config = dict(
    hidden_size=160,
    hidden_act='squared_relu',
    moe_layers=[0, 1, 2, 3, 4, 5, 6, 7, 8, 9],
    routed_scale=1.0,
    balance_loss=0.0149,
    balance_bias=False,
    init_std_router=0.0211,
    vocab_size=10482,
    norm_eps=1e-06,
    learning_rate=0.00453,
    beta1=0.9,
    train_tokens=510100000,
    max_steps=11186,
    dataset='wikipedia_en',
)
Below are experts of layer 7 (counted from 0) of a mixture-of-experts language model. Rows are named router (the router's row for the expert), up (a neuron's input weights, with its number) and show model dimensions 80-159. Each number is 128 + 24 x the weight over its row's rms, rounded and kept within 0 to 255. Numbers have three digits each.
After each expert's rows: "comes after" lists some tokens at least twice as common just before its tokens as in all text; "gets" lists some tokens that make up at least twice as much of what it gets as of all text. This comes from a sample of Wikipedia text that the model never trained on. Tokens count by the router's weight.

# expert 181
router:118138110106124123141088137131150111138137121178109180150122132127118099125112147142120136125136102121112102135166150120143136134142138135095111127149149126091085075154114102120082156134120136092129125077091128108156089147127180156104161111
up0:147120195174090131135107101143170150153143182112088136148128121097150099091140149153138090136115152121112099124096098112083097105163141109129080165103177169094105118137141136096095131140118085143129151121106124118085122143135130098137122122
up1:110133078150163102124124137073117135123105114129079086135104136170117146138131104124161098128146106119121110115120204111190124126130121125092143169144155132174124116148154114127130123133105146101068169133084110134156107105112103130132110157
up2:107134099146128146136088103100117106172168095147116159134131135138114145149152161090166148107166144166142143149101141131088153125132151109103169110111155079102138112147112100096127118133129115146120122111105094106124119091120099142118146154
up3:127099112203122126143068132116121117148143121164137133131155131101145105124138140113102155126158142136150121176144092059140155146126116131164126130137123154102102166157137131142132127118131148112106079147107121141137155079121126128156158175
up4:172138111175135094148129135138123151132128108127102127133142099152088118127109098133144140143167075143140154111133140116172163118145099138115151164165140123116116118164146120131093119157130125110099185185081173110130124115123153099128076128
up5:164128100118136117129128109103132140092105164139123139170113139118107137043128110185144130121139099104138113087157104095095145096162076147150133126147142079126134116142117137125117112152126123131122144114131160117116100145132125124123114154
up6:092138082091121153119131139109148126155165124115155096108122140139120117178168139097123116092114149114144133123139142118154142091111125052108148166122128131086131123116152131095146152144120127123067127097114108152120109124122144136087135116
up7:139117149160118129129114187159141127159084144143112144114112120125146114094153131141127172077158168122144141152131148118126131110126157119113136156125153131100153113172163139116104172143083126152137080109141149116102113097162105145144157151
up8:121145100106104129166099128132170137077125132127136117142129097142136106150129143177109084136116156114090135112122089140156156112122121142092072122112144164133129138097151079127107139142120107119122099108155088131096137115100140121134133135
up9:150146136102130157166103140067109144110156121127125130138145137135151110111156115126127141149157146113158085135113143096151132143099138148093127161137169133154107133157116099147151133109091089116107115137136143126102088104142108163114049089
up10:116105139086085100102170198157167116126126108138157138128104150094141109135122132133122110109116125104134121164135125126101126122129083147125090070120129157130128106115109163104164184078101153105136084134148119139118139129122110113146160112
comes after: "| ", "; ", ",", ".", "–", ": "
gets: "0 ", " ", "1 ", "See ", "1", "2 "

# expert 223
router:142159157109111093162128117128103137117111133110097137132178094096159122136116131140094121105110154116116115147160133120111104161135147111118102125114169163147089112165175112135122107077158107151132088135116116091148101105094161081142165090
up0:121105164112161110137130145155179166101117078128106112111138146145155161109106102118129159129149137169111118166111090136126102141124142155145118180145113105145066091140107176109181131082161145110154110122133104143093143124136155121094146146
up1:111138130079134144137149094121099113139096154102120125162117129152165113159129074119129128101120096115136099157133125146096126101148097122094147155149156141141121111139141157087111131121117164102144126086153116105153169116123146092077079104
up2:129130105119131074149172139171110123103139107107125114164111139120144118146120101145139168126157138133140115117138119143150085193132140120142096115133136152147120131091141136148117169132147141121137124123179097134120133182110129120145143160
up3:124103119112139119141119112131156115124149134091070136141130150144109137161119136162139085112145158124147134135120110144106137156108165169151153090112166158140194095154119121126108141113142164126106155127162147113130114085149099101108126135
up4:126133150129127174115100111114105125111126101101076150127121074130144095094139074110111102141146141132133081118148142114147131149140125131129164085106166140085125155138140088107158147104088111144110136145124152118105097151109138182105151117
up5:156126162122133103112143126111148168168141129127116116114159136117152115153113127135149176111111162116109155115124131122072150084140137172175158121098121160143116129104135116095154170127113151127145164173102135137123155105166128107145116155
up6:112142132106154145144143122111092102132123146129102129186131103133127142159097172178084084110151131143163103121110138143137139126135081153136171077155124123095165118141155123114109139160115169157140134137147108115162098132092114114159120079
up7:115122167169124178110129135123123143117138132135120132148130109132173123088138156131106107163126161119129113102134091125098085098151127142129154144112123117143120110114094115182149137118158162151090125147115123146129164170163147099095126123
up8:141102136151127117114112108088106148123103147137114122117124147105118168094103120104103136144156130127111140139133159073093127089103134074124122155182120131130101094157119126126124136076171154108159101149142136164115143129079123136156128112
up9:154122124147128127124125126153118181121116115124111115146115095122148117091166125119128116119146111158093132103150142126111108132158106108124146144107122134128073090148119121124126134092133172119118137096152125116122135155181103147102115139
up10:142150131130099118114140141112130150128106145145113115149131112095127164145165096134094110158130124122125123093127154080150112086138141133090108088155136150073126102146115088107122093159106164121105144140192144082094109173138121154093134085
comes after: "(", "U", ": ", "- ", "on ", "W"
gets: ":", "U", ".", "A", "W", "R"

# expert 93
router:102138111129143168108123177110098095173086101121141110119101176123163127130136098111092136145169139115124155087119083107181111114135141105181140108135136112120113138101119137106113147143164065144125100116131127114088138122156165154162134090
up0:080108138087143131126152121133124132130114120121178126109107114174135127146086149120114150096139104156131149173117102137162124103137148131159173163124124138147125162149132104119168146083125107138122133168118136130116097109139127097148165125
up1:125155141138166136073158104111106139107136134115128151143139142140129154095129143149105156123103141135113134097147133082166157147097067142132125100192170127145160103133076159113141135126125135109122133140127149166124181106121128178161112103
up2:061137117159111102105123146144151134109162144126175146123110119129121174120158160155127130126095156088161130110102126176137146133130136171173105128164103091141133122108128146129135116134136105131146083116104118145121095118115133111180171125
up3:170147112142151139126091148125134120131179127114149081132115132140091147125136096129107119157145138124100135144085106115123178081115151106132143138134136115136079151131146149141095114148108112124121136143146021131123107151129133117134106143
up4:182123108123140127138106146122160126133106138125117101087105115109087123097141121113154111120108167135118103118099149091128090115127076129134079151095150123141123141116118164151167151114147151051128100126139092107107106154183143091137145158
up5:115115130158142136087080144159128121129147103117106123115092154127149103072125152126113148139097145090146078131104124113140181119066112155132124085148124119099143104089133135088101131118127138112142134179111144142100159103113115112134178124
up6:097166136139130102137136125146076123126111166129146128089072112119117113102154125131117153095113130143135113129123136137168084125148115158154126163135136126142130163136125109104161120098156098170127106110096118137133084151106117077155111148
up7:090118148160108159117165132162142128142131095136113106146133137056125117149102085148133104104142149127141124147128088137129134122085159144118158115150134101091146117104128111105151110171128131117138097136181117167123157150113126180111126093
up8:120156138118121140131137175145108116200143104119098115138117110121148104131164152157089085150114131079143161095109137125145115118140115097163097138122152121135156123151128152140142137144131112194105139162126184140094129124169126089179160144
up9:102157166106146135154129112124076099162114130116171128129103122154129097108167128096105155142143132138142144148119121126171067094161106093147147154092159134157120138130104101114119127125157100133107134112088130130091077118137119110150164151
up10:164194126142097100141114143150139139121141165114128145100159146141148152146111111125134096137149144130124133127156109073133124162196127136092148114133144152159096150148163128128112127135186154151126090110154129106134152162114174086124110121
comes after: "a ", "of ", "the ", "as ", "an ", "ing "
gets: "the ", "a ", "ed ", "an ", "ing ", "this "

# expert 115
router:093164079133116121128113085135151180130136128103143182147096134105118149120124161161134134146104171118099139163163135124133112135105158101101102126147164105122096098113115151184109115170124115128104145117115128111137099145083157127151093135
up0:134118127120095109071109146106092149176140152112098124093140123060121146145118120119117119111143125109172142168129142121131189133148141105099158153139130128144117145155145120138097083129152089133117137136111139114156150144117111174171173118
up1:125138108151089153107150117112130148125132130166146135151123108143114112140165141138142133135100093103111077135119106112172103136112105113146102124130137132100123103145110110133096116129112125144143082125136130081110134139086152116081115106
up2:129160118162165148149130135107143132119148115129139111144129143126143092117123110141122088154144156158125100185103140126080154141188139143122154130133150169097138095133146155100092124101132102138146147152111100132108144128112142110168140113
up3:171139088110114126176096150170136088134067157136162130123095140137128132129123131128144131148169153129108127133133145102157139112142122097119146151125132169112123100151130160124149128146126099146072149065130096103138103159104103113130098159
up4:139126100139143123171139134116108172119102122139118086128129135159212150151178154135088101123172158084159135142153152120105152152127172145168160118134133126149090098157172157140127153136162128138129138106141159122103147134148150100159100126
up5:160101148133102151125132139077140139139171220138125135141155141116109130116113133162149100098142147128136126144104140129142159117158122108118120157174103142136100092111106132118110105168155128132129178119098146154126141139107106122137161142
up6:110158108148166125140107125104150141156143146139140110163150126118093146126104126137096103131126085198125125107140108165101099128140102108127109139155101127136158128130125166125099083103127100107095104116132150143166092137137147096148122141
up7:160115126162117129108152117142158138104109179118138092130104122147147158162110166161085089147128111110139141043149120150112109121143079135134097124146090117147106111116176111125113137083153126123117123164154173098145140115110120110118090120
up8:139132123139160131140147133133108102125101140154093149094120114098127149112100144130143144130085134169150143099142108153118113197104139120106131151117143127079094146111114147139100135140081120108104157118138137143123135163123101161114122163
up9:115147156159101170102139119060148131167168086123095125137191109120127120140132140112123100119137134147092134145110087136094105110117095130127109134133120106141080064149136124139165123150117115106150145125097113100112142093165107156157126137
up10:150164139102139093110143134135131133164150164144083114097164147135156140198122124112084119142169153138145102131138118080111087154108127128145140137157145178135095084123164134140139107151146160085130131088137164115138155113136156144117130151
comes after: "in ", "(", ", ", "In ", "–", "January "
gets: "201", "200", "202", "199", "198", "197"

# expert 249
router:165117126140154110167126108122145153147101144086180112088132135163127150146116177133125137125144140131172100171135111141097144082170115155154151182101103147173119160121114119160124124110127145113136150148166142137148146156142096132154171132
up0:135130102150156122148144099098140139067122172134160108142139123124154132092134115153102151109113162158124149133145146113143143094146130145184144143132108159145180141144104130148127095148096119109116105126100156108107088128064102117147157099
up1:162094137105104163146132110164137089125112111120120177164090139119135152105126112126103095133164101167119088134136125134108076119169113112111132102163115120113120080146124103116103127103126165100176101118155120145150146138164144151117128116
up2:126107125126152094136157106143117124095131133135115153099112135124167139117103120108099145088141131160122110157138128159111128159134146151084079146111153136144103085124156146122119163102114117077133120097114144168146134084150119105128147114
up3:132099154108120131134156121111113153139138092124165142114159104119095158089124130160080100128136110113088117108114144127154086160107146149121105141121150175128137154120135180116109116129136109159129153161130104135120124117153115145133158121
up4:135134132131151130138132145088119127117141137117104121119121147108160125149144165160130117130103148163192143127139116097128147140103137082163152161153120141166138172115106132147130153130183128104099144093120127110103136142133147157181141150
up5:131124051108142091164121141103115126128127150104114161172139135083111137118150134178098126158159163101134132115124119118120086125122158111141156114142118147107137145112157170146124118127102146134110168151116148120144130135137117148162110134
up6:136139119113140108141126135138072093073158098128126124113140145145109145147094157182148192132139150119098119124152122135115147118116135147133137161094086105123114138145155120105155130167097101110100100147119134126149120112101136089148125172
up7:151181151123132104137156122156122106079131129145117119114164141193143153091091148108139181110132137099139105111182148100130162120187142154134114153149103097146120127151145101171110129167157135139091118145093124128100102113113118102106129187
up8:126106152117114120154077154149138134151123137121093119120155086131083140135107144109074102105128152164109135132076147141102139142146101125146129146131127150132117111092124125118111144110133168121125132129107147171159124110174122102161152139
up9:121107148115132132151136140098125150138116158111142164140156120128098136157179118125126133098134099108117104115131136112100087099141129133159123125156089148132158128124113150126132142116123177152133174147153114135138151132116100141103106073
up10:123163120130173107161135133136072133146146130107154122123140174137088146146131129116137166100147129164144141121085153125134140120076109136108139136126107157155173150114129161161123107144153067112150040086135146111118147130107096140155123149
comes after: "\"", "'", "The ", "of ", ": ", "I "
gets: "the ", "The ", "\"", "a ", "I ", "to "

# expert 199
router:139115136109072140163141107137147095103119137091119104117097104125108127090101141102081114148131146142164118094152155131104121125121146127086116099119165093141116118121161124145140159110142134124119119081126137137170149077132151163099172144
up0:145089139143127114146175165109103099136123153144119124114110104154110201129115153108131126127175105134130140136148156112152116137139130140162177131151103114089134079128120121178146126162135117141158136121089151132096149115083080081152130131
up1:147142109086087167143138143125175131129082130140104098117145117104129122145157119141137102170183107099136096157132117105127124122132149100128075128096163138170124139107135134086103103120140085151155157153099134112113114129121150125141134132
up2:113131155123155098123093130140108110103096132107162140132133127099126090124120114120125103147072117156143084132124155174130086135123134120160117183140153143076125152081165137178145159077135087168163135070167152129146142108109117143155164142
up3:110132148146109126130123154120154157143152134138106129150137156080119113113150114129083129092114130115121090127144158117114111137172104117082101085140144105142111174120147117101109140142127148149116126171121165177151119149082127110161121151
up4:131137131111114148159166105101145120152126104134107147104134083143130221115129157128139103152152138094123123136156079105110117153115127143135130139136143124161114087087140159174112136127164136130170127123137115130129155114142147124094091125
up5:136145100139096113122077133160142105081164127118141106154127152176139155112148158120092141124099141147139104129126130145111119121108105144136087114139137170103142120149106155144181118115137132093138125131132157160114182138115127157104084087
up6:155133197106121132105073075137150134104124127107108136161135121180135111147088163169142092114155158135144170114117156149163118123073146142114119144096119159132149150163149142128145117160148168139105106113138164117140122108153149135108172144
up7:138109103137127142156122108105114166108134123101111134122116113106118144120135182114116155160095168138095083169145106129113159101093120151120151130151129121167122134132149100119107095094113152102165116141127129150149135109100110124159136125
up8:138127110086109132143100134126172121172103106132148126146115095122119146104127149111156094114144140140122136126108154128071134136120102101116118131129143124059124125080138173177146187107126127142160103115141110125129162142091137099079132117
up9:119166156166091094107118164160155097126124145109137124103123105172121110159117101133120131139105136114129130109137139108120113166161134122191098106100128145120149127075137054115117174178091124109153103105163175160103091117132135117113125099
up10:129087148125107155133115084131147135135167099118147113116111175114164129097142139074114110107151124133127170095176145146113154108136181121159166129074148146115078181163143125135135109111159125140135153156114136111156123166131143170102105188
comes after: "| ", "(", "; ", ": ", "1 ", "0"
gets: " ", "tri", "–", "0 ", "0", "ex"

# expert 66
router:124156116103136150110128178079094098124110136109110143109115111184122113147131137161122145143136085146137146103145127107137126095107130126157162153130135125161112126094130129108149102150152071177102148100113098120082104162146139111134145086
up0:112149081139151132113109091115096117086124148114163087170108123097138099155133139124110141165104121088137083127122153126112082139117104125172109062146117117152133141132089121160101160118100104138086131121113136102129087131092146101167113101
up1:160150142102151125078112117139137083144115108128140105125169134147112095074140177075129086159140103146121147111093134136132101080093098132128114124144156125136121119141132122144140108152117135114128092108108106134096163117168146134171144114
up2:110122163123134137161128117105081091118163096123080142117162091126125116170083129137092133140105135153157128119095080098152121167136100144110131124111147126140136147140116109138145100176160113160087141115126122131073091088138131155131105127
up3:142127140120125093149150110103078108103118112114152104127134124103144109110095107115078129120139157132164154114153108118163116126120141118153153139114165133137080138104135166102110151138161121155147103074168126158105125123103145148177188136
up4:090124136111140128145112176145148143151153104136106150113084099148114128079143160157104156147129120113154121124118079167096129125143099127115100167124109154096124085090105131129097137148116128123130106093096126106125154137110107147100156096
up5:115108162173126166091157138131099114129094166119132126172166150076157124137143142113124127144102128136147114133139131129105142118149165155145140105155122095127130162130107173079161134118103143157138126109133146079100115142119120166163137175
up6:182101121146160109179124141119119118127141121128154107163149104160168153148087132097170148128186107138139141100135094123148139131138113133134181125130152146128122155163116112138079113152097154163135147131161145122102109139116103163142117179
up7:094134147142137096128079153130109143138156109134149116204131131135161096115119119143120139159143118133123121135155137139133121123169176166133100086170122133124159129136144143168149148121098143141111103112205134111125120151104134176139162134
up8:069125116137147139122165107108128112138113141121086146101098165118180117101135120141141139120121125138125092108108087136187134112074115076124116156111120082129077124137117077102127104133165100112122155127118096122122165089172101129138130097
up9:103104163115100096125101140161141146163124146134162137120115148125097148110131111162089174167087114144082133158118162196124151089153121135151100102168150136085149086170157127110131110114159093167157124102144116147114109154121112127096170134
up10:117135144109102098118143140114210134182109126120161118140157128126104125077160133128136119137138135136161147118144183140101155104131164127136148161159081136128152109124154147093130143138139122157147107096131149114114141143128127167111153155
comes after: "of ", "the ", ". ", "that ", ", ", "'"
gets: "the ", "The ", "s ", "a ", "his ", "of "

# expert 244
router:130132100131115162168128098113125157128143111120148155132141131115089157106103126145177099148125080133137136080105180119187150140107151087120162140120144174142116140152089133163117121142136142132116166128093132099109106106164166127178114107
up0:120124120124112092133117111133144106155147116117123143124106088114138122085104119079093122126152123130160117102094157200124133144149133164131095153162126147127078130079108160144126119119128130132124128171148136095115118131105137123137154108
up1:149083133124159158118095109161119172129152120127153116088130126130159106137137113147120118155119125127109140106094157140157155124128133160104140129143094094126165101125096127113087132150146089138120139132111126101088131133105067141141137140
up2:109126127160082129177107104113117111090097120118096145148111121133132107133113108145153117073131161069166096129141133132129112153094125147138174103101133178113120104134138166118115140155117163101092148146131136144137112105105115160148109153
up3:124155107117100145106164131136136138177158125131143134103143094104114104066130104137119113127160114106112122097139145118114133086128125137088126115113119104124135129109091139135119101153135088140142118128086127097121122145150179132119114109
up4:102111119155140129122101109099149153124123157138107148161099152116130098158106162165118139124119152162091140122170141139144072109105113102118114136186103151064087128144145075158128139123068129143128144184118133121102125099104112114142126122
up5:141117115171190126132110137136148139163099116119093121122111118126103161083108171136147118108151156147149167138125115153130106126119150130130126177075135115106124146148122110155129104088154154091172126140150120200154143101170146150151141144
up6:106155132131136154112103132115149158138111178126118131155097119099109124119115157143129091133114212153104153171122103182113089134128144133091121156142111109101124171125113123129159130127128149117171115143120132152152143133139145131125115146
up7:118165128083106121072087120109143110118111135114100140117110126143149121117092155109157127103120154121163162124130140144133115152094118130125130129133125145113094089147123133160148134168138123130097124104097172064137142096125150120103121191
up8:166100119117134169120180175108113082102158147130102142159182108122112119138097134137125120122133102098170121119120118132125151136160091126141105115122093109137080125114156104107128150116135122117099152131155134109092168159130091150092104143
up9:191155137159133121150116138149129111130125125119105072100115117115119106141080138104138086085133089158098105117138113130142113131136148115177134127189137158131103110165151173156131110083146132111170147150135082105103136113138140090130146150
up10:135130099134109112142139110164106192106147100136187090156141109118150127129132089139126156169145099123097119114159128086143125108107130141135117096144117136105145137149117151128167092125118143127151132105124100111124116135124132129141090085
comes after: "in ", "the ", "his ", "In ", "'", "from "
gets: "the ", "200", "201", "199", "198", "a "

# expert 47
router:139164167135134153130125111134107101107108164115114105155166125154125110133165121127112153117106113170163179128122130133115110093129095097169143151157158108166127163109103132077130149130111097132094167119127102166150156154169113132145140131
up13:093102097099160095127145101123102153133148111156133133094114157125169096105154133120138158109095111118170117142123131183109123128122144127097122145110145135134095144113144112089145133170124113131115118102104133091149151147149122102136139157
up14:134122111116080126090114123104152107126116140112135121116171144124134111146153139078117090162150111085131141111142125058149131075119140132100134110144091103165119106122136104158098187091104158107126154151137129147110201073095108132143126084
up15:094148123128133103199117151128125110086097134116165121142156126119141128141128105131090138160141162144135101118114129088130121107174106132137122108113080146134117120124109130122130110168149164182066159105132121098097127098112107100158066111
up16:134111168180119105154164157115117091174194135119107177125153113141121158134118130129108149168124113135120149145110139111141109123140117173131127136098127101142106104142120071139140129163195159162126094105103127111118151137153051127130084123
up17:112115173101152144136135099100148137140138099123095167114168121170147108103109089121168130083132104145093159114096138098096158162154140112159138138141172117121154184130153136114105117119105145103098132131081095117148112119116167128166145110
up18:126128168138126119135138164147149142140154156117176113123103131129119129170129118158130090115089089108065125113167143117154129101135138158124119163127165109134165159122125166149109144110156153091137168116123156141107119124114132146176129138
up19:107145150167101139112128119145126132146177096116091147085151074164121132145135163103180140121126158094124122118081135161154154140137109187090159135136159131149116105162181142081138117147114092125180156154093091126123149111142128144139131131
up20:139148141096096109126175098107091099144109161133123151124131145110137113105104086127175141095173095166140130088158164106128118124152091087144130166112093132135081129140126140133171085107130120148113146122117108117136115119124104058120124134
up21:156140134161095126101099125175150135118125123128131117093139114172106166098138145110135178122144129141081165147163118086091134103131135147147138138107113128131104104131125139118147139065165139125161064155137133167135144130133135064085148096
up22:129087156115165105144132129098129158149169127137135137089115132133137096187094139132167110093102102143139099151109102179141124162134143120119152131122099137125102161080127107146137151106109102115116160094095096143126143154143156141151120149
up23:134157168125146067126162102145097108169145130120141142142175126136116127103128126059138107139122093122151161109161129133147099138143087085129131109102130102109116092137155110140122152151141139106106102087141156143102160127153141129145115142
comes after: "is ", "a ", "the ", "was ", "), ", "as "
gets: "a ", "the ", "first ", "an ", "The ", "American "

# expert 119
router:140113123101099150140155131108100159095154130102128114138126142091094130132120115112127146136112146135129152087143180135121121154097083108134155183109158171125115164108109144149152166087121121130088144135114105106139075145113146106149119124
up0:111171125115116144144132154123074123157117107118138116073109161092156121127122084121138154142097168102149152118135128131183132141117116143103119133111083171115138116108100137168140121122129088159111147097179153139129121156184070125153131122
up1:138078109139100111163143109121098109120161126135117114111117135100126166130123124144132107103170141124097120116131144170182135152102142131146131175124111168165101149124154135137074153124141104104110113175132100120135142108113165105157108152
up2:128130105148144103169127142143166129118128146123096116127147162179138092134114116093139160153117122097115126112140140056110145100119129104134151138130102159138136134169134134088125134149117117107161160125156119108085162125156118097150143101
up3:160098112093175093153078166134114200128144151126107125146088138172101098120126122094102108109122128145134145119136124096123125074089142139116133105142110144134119105137170153084150112120140154111140163095100159099099194113166090127156128128
up4:131096096138113151119096099107095089100121109141125177154111081128126123138129122154116097142169086150137121124133159180135124158143106114165164147156094121125118145126084097138090136131131112119089148119100133112127127110121118117138106171
up5:140134146156121126166164142125124131149103101134108125087108135125139084122137148151150150139096142133122149111163137107085139171133088146129146120134122133162075131159142115166174158146116101146135125128150133143143115135116104090102145100
up6:136186097148102140153124114149149116115100139130123147127125155110154088117142134108103152144174157130131076165104129115126177146140128101128089129136173137099101144124099109124130162065127101137119109117135122110166130126098086112122170124
up7:153104117143136164176160130138109142127151100131086131115143102142115145101081162162091083108159106139095129149103097143173123155153113136147133154098147158161107140129148158168094143159145132088138126159115123126104127117165179103148129105
up8:101124151096124159112115142093157113167102124118170203146121090119109134149110145132127142129101180188113133129152122102116111127119136137125154135134131112140166121125107142117127116123136176129100130088130109103122105131091078123085145133
up9:134123104098112158109128152134075160109132128162143152142094098100100125117094128152119158145140116155112116111136137133132113092148107131138153109154115166102163153151124131138133127140129178135118135135136145086073100174102181107112106076
up10:129118136108079115130143158140105122137103162151126113082131186117108136159129133106122109119097129112099110122135136126092129125124104102109093140119136147143113155129114163116111160107133095168133106120124147102166096135170104172152137126
comes after: "under ", "'", "\n", "200", "201", "202"
gets: "under ", "the ", "of ", "s ", "his ", "to "

# expert 104
router:140149107107145098110164110129086135084112109108115102134107067125100106113099128137154132141131087135103145106089140113102138116156101122153161139128202123145138161124111111153118152108157090134143144146126146116164105091164131100116106110
up0:099119125120132115096139143086137125096091096162161130101132115103121151141122135145157136139160108096101090125114144142117098114152118145110159114114096198116125125130090103117115124131134127132133119158124119118135125124144064132130126168
up1:116110105146126126160153153132109099108129102166141174150140096088152136094096084140159150176144120086110117119133085117148105154151135125137141108126133133144144144132134069174113096164118167143092120096096129113118159150119126107137126120
up2:154151140097127120141112146117184110172107106110120103149103132098104166123106126138127138104108134122153105082136122169099153101092119141145097102150147142129122144145111153109128142132119111129116145131115127126159106117160073095135164143
up3:112055077115123111119137086136101084139135147148166144098108149110134113125106136134141141147125134124096140166112110133112108136148148155141079114147098138158158123099118119096080124119126121118162124113103108123127097118137113128138137119
up4:106159135133084102118103193143123136124149110107131153137152106173152130124125175137117164122115128143131103126130118119151155132104141177161127182169109115166138124150145121158157125125137143107121115114139110103143147115108167103105119120
up5:159105149105144141117120087128129122114125143123132148089110184103108149134099191092152165108156119111171121123129124157122172109121121137104161122138149150137098123110134133109120158131149139118180153121147162099126138165154102136110118137
up6:145134135113091163115137188113139104140121117114087098106098187163121143111117070099153129140123103108112161094109142132105151141102130163129117100092126090130115146126129111147158088114123168100120134149089104112128122119128105139104126113
up7:150083123129119090112132158128088112146163156155148161143110125098127093129144144137114132134136154137112179148142114119141133124110103169129115103147145192100174091130115135118113164116058102131150086103102125122148095107072087134157107126
up8:121126109145127149134116105119123125117093146135137144160086128133080145128138129151113119149148096164112101109102113168128098160104124111168141127150088102072090134054145132128095168100153140142130160153171102147108150181155154102163084144
up9:096146123129119100176112145141129090124114161178174136111131121098123120152109106173140146137104130120085088169117141107126105155145092134133167133120089144165166101130117082127116137189108136123129126128122088107102101119159084138167097128
up10:146173096110093138111106097114085147124133150115125123093150148137129131118138108138094140154116172114144102107087085137163098144124140133136148090146121119149108171143148098097114137122114135172122125077130115112127119114117145082148134066
comes after: "'", "in ", "of ", "for ", "and ", "won "
gets: "the ", "s ", "The ", "| ", "his ", "' "

# expert 185
router:165160115089104171093142118077135089118096108136124099103138145170128109126156111122124117156156162111132181124129136123137067102102134103152122128135132105158117159136144128125129133122130139142118155111124095123102104149167150148109140107
up0:138169131075110106174091112121170110127110122121163132142098137149125111123070128149122106109164171117108161170147162103127182107150128101115111059137149156134165109155164100095130135134140117157103130150103122097149137134128147124084155152
up1:129150131129195161144166166162147124159087119129133150141104140140101131133138170131124151118102152094122134114141138173090106103123126114138158170152149125116174133110110182147077105188144133130128140102104119131112093093131099108159114137
up2:099116125127108147108121092161156138165120105122125132120107124090094106096148114127115142139102157138135127148149155138117099132109103161113124089134142137124127125117158136143120138097146111112124151072147134115126120162125120122156180101
up3:152106135116111144139132119126083092149161108114157142105126098122142103114069114151122145112136124134120121113116116198112105114133177122128138137170136163140084128142138123116087133164148109158163136093133140108116140123133152164093144129
up4:161122147159109152140091130089149110113145123119104137121092162128144105068116134133132103137152181175153131115120155150148114139132094140129158100129148129148068152119115099156135126074113119128115126147137141128112144164091090175156119114
up5:146153161119131167117143128139158109134112138129113140099193141159147129131105097111146096115130095136075149186135097116113122103108123119140070140111131113133129103133161128118153126141151162131144165152136111126117104154145158087115124121
up6:111166119150153131158119097154074135098132131134094133117136133135142119133128155132115183133094173128180127154124117171134120128135137118129092114157160143136147128127125150113109128149148147117133154085166118159142119165137116152131164099
up7:140126149121100137106119142159136181135140134137160127096139120143096137147127158115128128143078151114123125136164097121097076122176149128128081126161145113148162173074141171147162123127128156140144149121129106181133135111135136119083081106
up8:142129137114113160103135125161138118116098117115109094097134132146147125103156179091120159152102170110123138099122152104143121110126101162097142117150121093123179136146119140162113141132148113154105138149128084100114131120133144085167111087
up9:158136105126133122192132160102142149117149136128132121123120145118098150113124102131151102125117155102129130085084116123122103126135104079104101150128145159141133155112115156208114099103146126120144143132119093110093120120128139081188161123
up10:123156136124128169111124137151166161126132133128136125152157141112166100111135135100128139153166115160138153118135155100089126120118117113082115102087133158113145146129150149086112163080120114129095119171123149108127173161148149125151152138
comes after: ". ", "of ", "a ", "by ", ", ", "with "
gets: "a ", "the ", "an ", "The ", "A ", "This "